Experts of a small language model.
Training: 321M tokens, 14088 steps.
Below are experts of layer 4 (counted from 0) of a mixture-of-experts language model. Rows are named router (the router's row for the expert), up (a neuron's input weights, with its number), down (a neuron's output weights, with its number) and show model dimensions 288-319. Each number is 128 + 24 x the weight over its row's rms, rounded and kept within 0 to 255. Numbers have three digits each.
After each expert's rows: a language model's description of what the expert responds to; "gets" lists some tokens that make up at least twice as much of what it gets as of all text. This comes from a sample of Wikipedia text that the model never trained on. Tokens count by the router's weight.

# expert 16
router:107137118119137157087081076122114116098152114138128145123109099092110118123144149078113153104144
up0:097133121092102146090155137122096128164132115144165141121108121112135121131131152121126111123131
down0:124139171149145175067105153128092139134139107146105121145153126113110101119110125151120165083123
up1:141131145121178137172150112128092116106136133114207129142103099118148114123138160087116111131180
down1:114126148118128092162125126143137133099121122120132136135148143136140121079145133139078145136116
up2:116148142109097148088082118145152123100131126151162149119102139102126155103111126145128138149153
down2:124087142137118125150099145085142076132131138136126115113146098144140145166121117144090114076110
up3:099137133112144178108071095121141127106118114120159136081115131129123127134089130198128169143122
down3:148115122148113073127084111122158132136160159116096155088158102089133129139113145142099157139122
up4:081132120135148163090086083147135102108127082177145121140111112122126141126102122142135153126127
down4:110135132112135126123125166148085159060153142096205089153111086136143115119118116119126109096120
up5:121090125119120135145081116136122139137109126119090179136115173113096108117108149146148077125102
down5:156132143131142102159155157149131106127142135144152128104113116178116107128116133100132095133129
up6:120121117143148160097072112148113110076126113144126165184108139138122139113141141139132091119139
down6:098160185096126102119150168134129176101120117165131138114138070112153132145102102124136146194104
Description: Table cell fillers. Tokens inside sports, election and asteroid tables: cells after a year, minor-planet designation letters, position codes (MF, FW, DF), club names.
gets: " |", "–", ")", "-", "19", "_{"

# expert 58
router:083106138115092107089112095087139172135116170130137151112128142126156128135138133143182141149142
up0:143105114079084104148143141113121153163112165106162140109107133124103119082111112108125142168127
down0:113131142141128096098170143153120130148139110151144128161174137133104160166157152120112128137135
up1:068151146126099127149130173124112115139109149126151091105115080125185125148136137144164110137107
down1:116073117113141150096147111123117120128130134159157154136168138133130166138126117123105125143130
up2:123142096143105124113109129123127102118106160132143102125139149091130161152102129127162162111149
down2:130101094136152142148103127127106179103142146096158111118189144110107117105120154095120121121096
up3:152100128113113106088155129102138158141128127118149148110079142139118094123140105135145121140149
down3:108143124151125133112119112146152108181086160142145080161129134166107150168117123125127140112127
up4:103130165119135160058140086004104146108120150133152120097136079129157133141142153131091118173119
down4:163156121140148123102089111119157157141160094126144132111133109153104123140105131100111083071142
up5:147130144124119130097133149122157137148111151163164139109101150108133152136137110146127134173116
down5:134124161137147145155173065133113149150110108110147115110126088138126136123126087133119153091141
up6:146140110144098115132110116101125119153123105098168119088076070112097101169109115117148156118099
down6:156128117131113120141134124142114133106130127154114113139131100118114133153110100111131164116088
Description: List and table separators. Semicolons, colons, pipes and dashes separating fields in compressed lists and tables, such as Interstate; US, Pos: Driver, W; L.
gets: " |", ";", ":", " —;", ");", " –"

# expert 26
router:109149138138078136064082116104108111104103142125139102129124112099167160105131123099118152118142
up0:172149140088142127132141132137148140102121144139128146109105150140118147156159140106109125142147
down0:141156136130140099113193128141174103115118144088134144158133165119102085145131192113108124127150
up1:125127159161142150077133101125143178130126159122128113125143140120126156095114106148177110147126
down1:097119085183118100095089100179121159136121144083092175108132106133084132056121159141155118094134
up2:075103120121152086095102135075124112065121145103140142141136113117117138120121128095155089132143
down2:089085136127111135104141133113136101113133153111116147144136146131113085091128156138156130109129
up3:083124143103178118100164140125124159141161115129101139167163126128168119133146125132135136140106
down3:132097119170094154114093110133168156142154093085113119107090129138097151087116132116138124074175
up4:113123128122128152064113115116163129096149088150123140147137114116136146119152118067126119123137
down4:111146115132143156116097169104152101122094133113150161141116142178088150156122140173136156081108
up5:122133146127092185059126053125192137104085140149124121145150132116156165113149119162106111128161
down5:125135126157139097151141120142122143115099157075121134126097128143114159136074121150123114114140
up6:097115153133101143099181169107140134143098124168131128134074160121146137141116129128100104172112
down6:121143119161159127135167098145136131150120118080073118085088116152080153139104062108128106111109
Description: Table score numbers. Digits and spaces in sports and election table cells, especially win–loss records and scores, plus markdown header rule lines, e.g. 18–5, 63–71.
gets: "0", "1", "2", " ", "3", "4"

# expert 62
router:108134108093128112117091112094110149093134130112142124089109147107153136117147124146177147138135
up0:069122070075129157153110146139104114105137111113131117140105169116116161132124157069140160174141
down0:141126065107131123159154166153141131114186134126158078137147118099126125133100138121140112126107
up1:105099117099129105150115084148144138095132106139130154114133154127127148115143145118141144106143
down1:135115142156122108115136137104138112099124156135147075113134106029097119132101150129144120107098
up2:152117103094108134151127148120112124139155120152172114106103144127128141144129152116182132122133
down2:115101130110111092112131126105142155112120135120132083116147121089143172091101139123096109111124
up3:146162139148152099101116113098110137124110098094134121131102119135145115149134139150149179116132
down3:123124152132133144141161075169094108146093116122114109145091125110110151124116098151169137175132
up4:148171103148151166142156145100077146135145151147145123134091134103136136146123122106138152196123
down4:110121099128118160126158140116099123125130137124117117135147118118083135090126127112122138079135
up5:090117141102121101098128117078140144098121138142120131112143149136170119135128107146105130093121
down5:161104057136133155070105107109089146122133134131145095152084138105122152133139183102111117121150
up6:115094103107140180139187142141088121109148141075131098113099114114122143144148138108141128168132
down6:166158130143128127144128127192117105076133109149089100114171111159100142096070118141128083136136
Description: Coordinates and decimals. Digits after decimal points and separators in geographic coordinates, degree signs, and decimal or score values in tables, e.g. 46.50896°N, .313.
gets: "0", "°N", " /", "1", ":", "2"

# expert 13
router:109139122115112130075126125082112121079157159109151115135077115090144109151134126112148142102152
up0:115096121107119099124101140134120124104129156134112116146152158133126096132132158151131097111133
down0:129096099126140119109166147111120110129122151158148121141142166135153117184141102135107150179129
up1:108149087152126107103112136122133093086131091163146131133094121092138128128123147102150128093118
down1:090098125134172122087109106131122159091142101118102119129136121116142141118124102153103136110154
up2:109173100104157097105157142139146123125123096113161099123101161109127152186113140111101145110164
down2:152117132151131111110112146125092129134135132107148110119141136093165133149144131121131125137124
up3:131115159152123108100138126132137080142155140147146130128121198128149202167121158144091112069120
down3:121093137161118079153157148111190160135147129095125148126127147155136119137096093173139135120155
up4:119134144128072103135112121113128138125130150108117119157071109136130115102157114104153128113147
down4:117096130115124141136149119178113123146156174153122118114130155145155119141146122151112110108137
up5:121164148073107145084102157133140124112163104150147145100134107122117123114124121143140136111136
down5:166093137172100131116128138152145126138143100152139140089175104172129119125155114122107103117108
up6:160096123088099132119175136130100125144136117121139152131121143138163102095147146095115132126095
down6:152138111137113138129152097119131167158107140138132151153138125170132099173173180136121079159139
Description: Nationality in biography lists. Nationality adjectives and professions after birth years in name lists, such as "(born 1984), Brazilian footballer" or American, French; also year digits in tables.
gets: " the", " American", " a", "),", " for", " of"

# expert 55
router:112134150111099106111069092087114159108143114125113133146148152109130104139181130123159141138132
up0:122148121144129135131105121125109179115113120094134107172122117130106167122148127134130149185143
down0:139146140134104162151125160147169093107148090135118076138133116109131120144182103111105150149142
up1:141123122117129124117091176125100110149158142111134129094136155116117129077111141127130159144165
down1:118138134135152109129117143128131137138135139117147135113179128160147179133139137125097097137094
up2:120103133078152088141125119112092162125133132135134083137130139119161130159137154135133162133149
down2:093112154068158148159139163113110110130124125116103160104145132096149157123117165103116113085117
up3:103139107143093156122146166124110146164120121105125100136127149116122112124141135135153130171124
down3:157135139147097133167122090153170128114117076141166100095118165114118116100129128076143154119114
up4:068116135183143121136113073154148151142147143084132166120110109151156102148106147147186122127129
down4:149133099114151115129106150146108124153134100170175143119106157134080128133151138157176151118150
up5:138090137118104153111077117117131140119120125062115105164164172134087133102123173146137122110115
down5:132110150107120125186145167148161100134160135125114084120159134097152170133140092118110127116145
up6:114138126166155099139125144133166169150146137134150117092086134129106171106188110108149163146121
down6:116147118141132116133155078136100109121134123140095164184110142113152111159109123122095096105133
Description: Commas and past-tense verbs. Commas after place names like "Boston, Massachusetts", table pipes after locations, and verbs after pronouns such as was, had, attended, and 've.
gets: ",", " was", " in", " |", " is", "\n"

# expert 40
router:098165130118138127138115132097127161104105139083126129104122134095135139117146174121175147130137
up0:128152124085138094132094105147158144078155103121101139138131098096142123147104093097185131131125
down0:120152177109154169114130102155089141133105125104128162176107101091112132140097065126142144088155
up1:092158058106156146122104109140148152110169139100093122118133137105129164093132160124122146129123
down1:092118134154120095089169158151118106141112137075131110144101176174133146152147082121122105110123
up2:105114112124151134100142122131161169129145112131117092139132104116170096164150146149136183137122
down2:151134092140144118114154127091145147160093120137099133108135140114113131162154132130141096157130
up3:148148134179156125116088138139130167118135090131105110144106111110139143105119150088139177104138
down3:167167139160154119095119118149082123094127090125075137163085105074149148103110144144133109110114
up4:162126094094132131145135141159096143129133151100120116148129190103086163101116113097161138105146
down4:113149169106135115135121122167172092115160154127135189111090127114114125123146150173175111146132
up5:153141131159134149107107142088084060108134177111143100148123101100144157122123148122097109121133
down5:131104058135101130101134151115137148119138161056106097134100108138134138121166147113115119134126
up6:094081136092124129131132114132169159112115135087123121135141146129142132126176107169141157110140
down6:158160145173154135135095154136160130129129142157124135088130130106117126087144136143115151148124
Description: To, not, and linkers. Mostly to, plus not after did/does, and into, after, before, by, would, can, as in According to, did not.
gets: " to", " not", " by", " into", " for", " after"

# expert 3
router:069136121105107121094136127125148121101126142138155161132115104095137117113168109107141155140150
up0:142087125107112097111110132116143128071137147129153111098124092138103097112149120131093115109108
down0:124151147103115096088087113093133142111109142144113125134159116141127084108124100132073160080121
up1:161131167116060137147121144109092140133105117087111137112162149125187165124149126176149143165125
down1:137078093143174141180111124152158143133123139153119158141108132141129128120105154154118138112091
up2:132151145148142155094112166128094155158123146162120118153148129135139157150134131085135107114130
down2:140146102162111158170104163139143137164112147103126122128142133091138130176149118101142132150126
up3:111140117146092137108116145139135115118124142137115171091158083122134119113112120138136146157104
down3:149102109129161142128117100112120111103142128151144127105167145127114127143138170180117139094116
up4:126125091116107125133073126101125157088149112094149112090080126126167116114122150094121102129124
down4:147155139083132111106140164114133110133130155133102164150113153144099140130140104135097125100121
up5:084116146084101142145128118145118130069144134144125164085123095109158119091142112122149154121115
down5:117115095133138112111089150097112133122135152109159105107132134118114141151121166174148144106143
up6:125100120073150112144153143132152128126108150113149124173071130132112116131179125085119182161148
down6:155123135125115140210127164082163131117140118099206133150092123133109086102141119137125100162124
Description: Year final digits. The last two digits of years after a century prefix like 19 or 20, in dates and ranges: 19|99, 20|11, 19|80s.
gets: "00", "20", "10", "08", "14", "21"

# expert 51
router:117131090115141146089125131109119179135104146118104136145097158112125126142150139143121174162164
up0:128150161152108181149110135120175143119157097099163111109129110133134105129129163085130121127158
down0:122164144126133130092175169109105142190133129124136133152119126140141110153113141140110128084123
up1:140142130089116158127168119141116175102125106087136162114142082118116111150169096095140128144137
down1:136105126093118112144116156146125144114089127137187121101139157120099118094136101105146120110164
up2:118129079102117152112134127155113110098118071114126102183134128134117136109121096116105155122183
down2:118096109161134105122145164112128139169123165115080119095126191120116141143137142125085133117143
up3:078114073116160090101173123126130161101106152093132144142066098114139167143134086111108132113123
down3:146119135118119157160102127169152130098127112154128141113130135065103136142130137136115157089139
up4:137142079126105148127161168138127117112117120130099138160096142138130155116114142105153140161146
down4:118116111149178105115112126136102115166148134116108125141151158137130099123123127168080121141162
up5:150159139099149136111096103097153117150122163160159130116135163111166105143140181154100142133117
down5:090131194117145101115125077121122106098123148099135130138102110163123110148138131151176115137076
up6:140091089086118137100097130118115078131113143127125111095112151123107135112121122122117157149181
down6:164120184148174080121069160138101160107136130079128131149084095077148135177093130116107142081146
Description: Coordinating conjunctions. Conjunctions and list separators joining words or phrases: and, or, but, &, commas, as in jungle and utility knives.
gets: " and", ",", " or", " &", " but", "/"

# expert 63
router:117143086116148146103132119098082149123122161101139118148110149089161141113150154117150145144139
up0:153160109139123098140108110123162115117088153115127107111106096105155121097130137123131082137137
down0:127136102124125164156075150121113138127119160106159162212103133122160093097130134132135154117117
up1:154167101100142120105145156118097128123136134118083113187128164112156136101108129133158099154117
down1:070144129121145116145136125129135152156142166097109152157106120189141079131152135088108106116152
up2:153150149176135180122109113108144121127082147105113200150178123105117186153164169133149131123115
down2:107147166125140094175123108142112162114136140112155119094093163154168135142138098107124107142108
up3:142144165121133177118144136114139121108096150103122086140140130137099105096114153136175152099132
down3:175121111129107137110127105161101114103126127150108130105144107117084136105123154132112163135070
up4:158141088120125118133115143108139140146125145131138171136114118103103157116168118108086152144183
down4:108148130170100103116153203167144112122172102108164112103155155155118102106142146121083078122136
up5:141127116126130156130174142115109119114085146137134115160096122120170140132155153131129098073118
down5:132130142109055133129110070154159084158085143126097136147136115144124103151120137080126124135106
up6:143126137078120169122127160112112140127098110123100148085153117120148161158123123088131108167150
down6:116126117154132112144124154139124109136155131093154133169071111187172084115179115123123109093117
Description: Spatial prepositions, position words. Prepositions and the, plus position words like under, below, upper, front, eastern, in descriptions of anatomy, buildings and geography.
gets: " the", " to", " in", " at", " with", " on"

# expert 32
router:088116142110128142082138097129132143110110132143120139147123161089123156144148118155155159136135
up0:078113145158097158109108148121138167110111120154114154128165130130168133129122126138139131128158
down0:144077161111113100172098106130129139166077136138140105135157091146150104075143134199152138150114
up1:128114094135157141110139165125095124104144143100144097152137112106157134117133127106092114098133
down1:143100123158127172116146155122119125100157143124095120134091108072113110138071156158123123094149
up2:108141164141132088123174124136129137129147148143106123195148159131153142145168120092130121160160
down2:156173092159187137141123138159159141137126093106098090139156135097106116111116137112088160125126
up3:108147119110176122064082134123128127103166135117116157151107136087146127131109118150097108093116
down3:129078156142079126147160117115103103094114124099144118101106176137115163136126102111093166132100
up4:120122142129098121112125132133142147101098109197133093158134116119141127101139121144081108127157
down4:164108129154117132126144154085093141088137137134125137128116091096186083121124117093129103144145
up5:088140149114154136077106106117166112108118128119112132123101138126120137129127100129206150124136
down5:104115134139142129159110100153141154163110105136073126103112163130142131132134116140120150178074
up6:095134117103194119111163123153138153130135166098110168146087114120088130126143104100127155156164
down6:137107106139100128139132130118153139147129107118081147141107138105119141136121104153124131167130
Description: Numbers in names and dates. Numbers and Roman numerals that follow a name or hyphen, such as model numbers, volumes, dates and chart positions, e.g. Nintendo 64, Fokker F-27, III.
gets: "1", "2", "3", "4", "5", "6"

# expert 42
router:110141144143095127095128125113150136112093144136136143111122144085155107176169117132140140120133
up0:160121135142117119153158101120116123086106128182141140130093159131123130141134124125152168139115
down0:094151176130097064112109146136123155144124110138137141143105099143122122131108102100059179158147
up1:117127129138072099130094137127121150091139172111101181125140124136177059149157123085132149129118
down1:124122087075175130122144113129134130133148098161107110109105116151127127147128097154153139114102
up2:127155135173129104147124143121112157101106097168125143118127174104137120131113128169093148108131
down2:091116175166118086112134187118120125143098158111123128160143145151146116137135140098102123148125
up3:078123118106115117152150148136126128071154147144122169128121113110141121098136128122131150172124
down3:115155060097116137105100113168108114163159119121134097140137112143109132085134144143122136122136
up4:152127137141108131129120152078096123106152129104146148121093174121132146121148116125129088109121
down4:139141128142108095141158136097138132112106127140145137137121120131109145171152120155113143140143
up5:111161129132158131108074171116163103127164100113126133097141088123180158101124117120152101122134
down5:103121134143140086119107084164138147145137124076124113153133121154145106104114151141111141120131
up6:131143108127164158127121143142105132117133130121121092115125142119120141131128125078158142122139
down6:091159121151143165129112124134161112132123121101122145174120098168156114106159124109167114125128
Description: Years in tables. Century digits of years starting table rows and season ranges, such as 20 of 2013–14, plus openers like During, Additionally.
gets: "20", "19", " ", "–", "18", "17"

# expert 36
router:150125101122128129095094122054110155097141164120137121158069159094141099126129188100149129129139
up0:131053102111135135144070133112096146144151155178108094136130167121142116071132152066164103166112
down0:132122169122107129109109122117087137194144138123150121145140082136101131185104116134154137110144
up1:149147088138130114143163155091126133072130133141142134142095145123062106097108180092156107133147
down1:082126127120112123080122149125085129166158151100138132127101139162167152144152125143139095126140
up2:159144109134140098121134101090090131122157134121152083121102157104123089106132206061096092085111
down2:122090131126127085096166109117159142152125107100110142097160122141094158152134129147110133106112
up3:122073105119122103134121117130140119142162153165118110137089149131118140184128129155149111158137
down3:145153121112101144129128117092185144102100116148137138177140126092129149125071044118128128127141
up4:101170111140144125085088164102092129126111136143157135125126104087167170119130116164115145151140
down4:145118139097122149192099134174123129153093110169106121094133171138105122088167099129143162114150
up5:123115148161081141118132156118150141114113129171107164118129115120087171145096119156151149130166
down5:165160095134139128148126139090146142068155142128179120152124093095137104154120129108130117081107
up6:140130106118139149128131138126107147146109104111128168123118139125115073121128149125077163148150
down6:120142098124149103124143128140128165165171162073128178107161134186163097141132172141125126105088
Description: Biography lead openings. Lead-sentence pieces right after an article title heading, such as born, is, a, and the close of IPA pronunciations.
gets: " is", "=", " =\n\n", " a", " (", "born"

# expert 48
router:108113120127106133113138101066172128123105168113155126111118128101162148134160122111116121130189
up0:160171160066115105119111125123139172105141113119134097118152116136138133112104112143101132142120
down0:147138167130150118141124136133136129084120079141128156132114088078137136114142111119111144141158
up1:125087148117114137107114100111094150136138176087151099092154109122164174118150118154107146129090
down1:099134154115141154154132106123141143133160147100165196150160137113136152134132095135152138106129
up2:112113173137089138125166145080131133138113080151122148125141113147135103114093098120129122118168
down2:128113096178076113138121101114124140131111142149115134112119163159110122156135135136127092140128
up3:125084125139154155132108157165147125113110094109107137155063143116086139124115127134146172131142
down3:179144121117126109113095117109129123163147125165108115122136114087133135130109113157123141116131
up4:101143150102135120129149156107142161133081108152127132111140113108111136104167148115088145089141
down4:079092137157103145138087139121120149191126186147106153126116140133106081110136139131126088115126
up5:129143140119122141098134136128137136130117121109120143148092121138161152121142106120129136143174
down5:084105073147112124151119169148135114133107118060108141069139108174120137146095151117138101126098
up6:095148121131123136142125146094126092161121099090140145104072147096185147103120151082129111151161
down6:087109115125116159144136099129107146146160158150103145137112158154129122144151110155164122131144
Description: Clause connectives. Relative pronouns, conjunctions and commas that open subordinate clauses, such as that, which, when, who, because, However.
gets: " that", ",", " which", " who", " where", " when"

# expert 14
router:144142111091122118094141113102106159151151135142167122113105118049150132131152129123118164128175
up0:118146151129134161159101147145095141154104106150153126102137111132144165144178153122158082148147
down0:157097156115132148161143141128145115109126129152092117136123141095109118124120155142169180128138
up1:118117100078090107111114097155155125141102103119110114098150181096113146137098112118121155134130
down1:107120138101135108122076135135117139153137151123157152137069163146131093101146136111129120127147
up2:120150097135104131156157215089135122135152113127147105150132127089162130140094110102144114123156
down2:123133121105144175128122156113142142091127124132159129114152125084129153116105168121117134127146
up3:150156111167187110101122159163078113129102142120183130130137166151147132125164118141132100145134
down3:115144157130119143165125148152086117101138107190126122142144122085131113096082114118200157145124
up4:143157087119132120092155148106084124172127154123134151149137166116142103114144096151087143102152
down4:149138152114137106123094079138116089097144080142156104139129108112094106107139145111161119140183
up5:137160166099122134134098147123165138123112125145135135132109139094154105138157166133138143158183
down5:125127075121123130148129056147138115149128123101150142118162135101105134125113123146135103067109
up6:107101143145157114145184099134136117143122125179158085132142120129136103152149113163101160121136
down6:109137138102151094159124123112146123134131125118126072150075141081091106092140118096131156089139
Description: Determiners before nouns. Determiners like the, this, these and the space before a year, opening noun phrases in prose, e.g. the entire, This road, the 2015.
gets: " the", " The", "The", " this", " This", " first"

# expert 9
router:124122150107061121095118127110140153096096135118132121109122132101146135151142120122147139123140
up0:101146138126096142098116103109172149101120110127122134111150123126125111117143134138130142114143
down0:097136142095140137177122127098117100142121140193102088139139134112152134121180122095153134169124
up1:144117135143097140126135121117121103143069113147168146069133144133111143141113126180094100138117
down1:079115149129127137140148110143110108132104130136077109153130141143123156125074111122149139083113
up2:088108119091155124104129155107111136129154129130118108108115093111136118156140119115139106120114
down2:152126064073186124128126091109143116149139144141104117113150118135115119125100129137137150139127
up3:108132123099119108067137115108081118103104160110086086122149152127143154100111122160061110151100
down3:108101062154148130131120102130080133169161127121117113139124105153118137139104155133089120123149
up4:092115126080145113141141171117118102172124143112135151093145151095112101176087126109135120114136
down4:110096088119150147103104135112123126141144114136149112151131105180124166126077111137148117107133
up5:123113130097108117092170163103119166087125106099127124099107129142133104092132141094132120090129
down5:092120107138160091121132105119113150140147144112145163141128173139124084103118124098089119125104
up6:104134091129125133117103142118147118141101101130137144148112107111102135133094124135091131115137
down6:084112123118182152154191151160143129119111155142073097117122139149113144139147148103151107106108
Description: Year century prefixes. Leading year pieces 19, 20, 18 at the start of dates, mostly in tables and career lists, plus other table numbers.
gets: "19", "20", "18", " ", " |\n", "17"

# expert 52
router:109130120133130111076109100095116163102098145128170177129131150100110128146137179138172123142152
up0:113128134112142122085131147120166125116147113104116145143168129119114109120135102115125140131143
down0:134125145140130135167140092116154144120150131148130108111141138154112162105111101141175119175119
up1:131114140093085111122166168153111116149120116118134166083130176122169131139144118127088144180162
down1:150154141145128063115118138130199118114134155113149142107104117185149090106144148139106098135135
up2:129148121135095143130137157134133150074136107107138115114148094126112081107132130108147105097127
down2:142112126087156132182117136144128105152104158091124139136124159116143157120129135108149124105132
up3:101097137090098108092182125123134131169107104129114148104122182116115117181141123106129165165154
down3:120158116143096064118070134105169122126144134148155130115140130204173107140156148171139138142110
up4:127145104126113123168154086089176127111118105165117066094103116102114132159130095137148127152172
down4:154157126120124119187126148094175051167162099155166069134111141152128119105170124094116140126163
up5:108150095152154092177127155139163115102120115148145145127104147125108137171137128138177151165134
down5:114142150112110078137076147135147150163166140117115102157080135167140097124122129129109134120120
up6:131139138113139181108110081135108132125128109130159117096130135136146090132143108150160119100123
down6:169140149176159158128133150122118110088130114164113125127199132112130155117151136143139126129090
Description: Time and place in/on. The prepositions in, on, during, throughout before years, months or places, as in in 1889, On February 2, in October.
gets: " in", " on", " the", " In", "In", " during"

# expert 6
router:108148099093095144095099096125143154093128141118167131101105123063172082138158193100167143158114
up0:140131166106100169127104136075128168143097121137135127155136142124139099112155146142097112126149
down0:158077152125150146096073137122134086086139155130137138102130126114142145107111161124152130120146
up1:113160133114089166097105169138110092103142125097127132129146120148135165144145183137153123138133
down1:149133111119091124130111134162159121125158128105111096090146133144138142113102114163095126122143
up2:129129131111091149135117104136124105106108118111160119133113155128127149104156169101147125158146
down2:129155114108130129096123139122107106114163132085143131110148136137177142133128156132105069134142
up3:117116093131151133113111110141153096147111129095154105157109119129138139139094115123160199147142
down3:092120154108154117079159143118136165144115100097131093117086131114110120067128116177149151119115
up4:130149128143138143139099120111152128133102133133131122113150127104130098128139174117129117138128
down4:100102100157173097145131164129140106170099160174124110161152157158150140113163090160094128116108
up5:095159101073118162087104112105164165131077121109184125067138124124190125094107124150141149149142
down5:132155145120139153113152127108141151111164104105136085122137098092122156114105122152129147143152
up6:124130072125136090130124159146165112144127121117156114145153146131101139117152129145136134150112
down6:110096147156108115139132136112152108144087125126139138113111131188110150116146138095128081155155
Description: Determiners after prepositions. Articles, possessives and adjectives right after a preposition like at, under, by, during, such as the, his, British, various.
gets: " the", " a", " his", " B", " St", " at"

# expert 12
router:094110100148076137102060097110128148116124136103129154127108142115149140105138166138182125105159
up0:109132123167138121110109043142115129126096126110161110145190128121127090118123131161137100101109
down0:152113163139139120159106120114118138155141132135126101146105102142165129145137125153146102099140
up1:141157073137155072102108133128120114138150120103161100117149113104125140148118165113081148100202
down1:084124141118121104150130161116110107190164122154146143126119142120181148150137154115160114157104
up2:125134122134118142133100096129099110116182113134160118132123115131121135178127153106147092134116
down2:139099126161061097148145133175152117153096125087116105103127088138137167108092126124099131159129
up3:116116077143105199148102147130146153123158150098141114073091134125127086178104159139139131134100
down3:167102138186132116120106115106110144106157131123141126135199128085119144108102120149152137064136
up4:145106148033111125097151122101132163120157153146128123128097137129110122147136097106143144102115
down4:167125140129155097110131164112104148147127117078142115109133089178133164132162125105088099180107
up5:124136132132100127140079155116124140139133135121095130143151125125113125148124104131141089100130
down5:152152164159158098121140130113159138122145138139139102149183147176129145128091119125103099116114
up6:090134101150152129127119112131109077097139096107157145140109135118181090100123129130132107150100
down6:156151119150128159101150070082104122134122096130148143113119139038122150145136143150119117106114
Description: Closing punctuation in tables. Semicolons, closing parentheses and row-ending pipes in tables and lists, especially after venue names or attendance counts, such as Stadium; Buffalo.
gets: ")", ";", " |\n", "\"", ":", ")\n"

# expert 4
router:114136116115112185096129111140122165095091165118142150148098124111156147168127165141137125117179
up0:081121116152147107047095129114114110084088137118144143125117128110162133158111144139123102114125
down0:138106175093128127145131112124129119134117136131140134107132093078132145149140138145165146150113
up1:122129137112116131124079162078083092047157171134165117122121098121183104120123179129111096102134
down1:118085123073150111139145106120113120154081138098103123110117107141120171119114086143126099162114
up2:129143118119160137080109166099107119108131128144143182119089141121140142169136134121136086126112
down2:097103126112065103115132132154126156143142154114156131144136126145100113134167144146070135121145
up3:149158137130136103105093145104117106111116119099153147130126124118070175133142155143114170125149
down3:082126195093117121113117113135143137171122143149114137153146166141148128112132117158136144162112
up4:119161151111106176141166159120145144135172144118102159155116142125111130121107174124135119114145
down4:125123154141132126135150142162091107141149117170140109149151128147148124119097139159127132127112
up5:166106155093143135122127149112092152110127157115146103118090118119155130134131133162138182103134
down5:157126176148144149103112105157137115120121121146099156144167123161135102060121145101144135121146
up6:116125132095127149129173134114160145126079137115148121111107139125157107143144138153139112132135
down6:131140113141104146178096137103118098103124114171112175146115133166138116108147105085101135151096
Description: Table row openers. Line-initial pipes starting table rows, dashes opening list items, and opening parentheses before asides, such as (pen., (from Qarabağ), - Born.
gets: "|", " (", "-", "===", "\n", "=="

# expert 27
router:108152094127107129083124123126121138116136141133121124134117142079163134151149123120117116134149
up0:113124051112124136145148135121132165101132133170160104162128148142114099149143123102122159180151
down0:149159122111101119103138114122161120127107109123152085102147126109124160120150103137182116125105
up1:104142146160087159136102111117171134116089122115152120131119130123123152151131158146143107120155
down1:150124120139138130090138115147165123116116159076147093153164141150123151129144143128119096062117
up2:092121087067145164101126082108147159123154112115095142103142142101101114090126135146115102083151
down2:171145137100130077146130141134158149143125126112150099151142098131113159166161136117092147170118
up3:116094114127126159106137129113152116113099140126177131073129117124152138140146163173122124121131
down3:131091136114163094112103127131149150128127166111101138135127152170136140166160094135120098149090
up4:155140067131158163132122132136125135083138095153119108168161132116122163112147130049120152105151
down4:143091107147161131098099104187113119104085144105124094141092163067077133141127174166135134148123
up5:146165099111127101112135149132141129108124164134185091158119132136153129162149107130097123181190
down5:123123106126153094113154149137131083131145169130106136133134143129100121165149076120141130136144
up6:102130070122153149094103104137130135104138109152117122138153140106136133121112104095137154111187
down6:117088134128125132204115135113101119150170125159163075137097130160139122116133156088136121123128
Description: Numbers and decimals. Single digits and small numbers in measurements, statistics and tables, often before a decimal point: 0.94 miles, 1.5 km, 32.84%.
gets: "0", "1", "2", "3", "4", "6"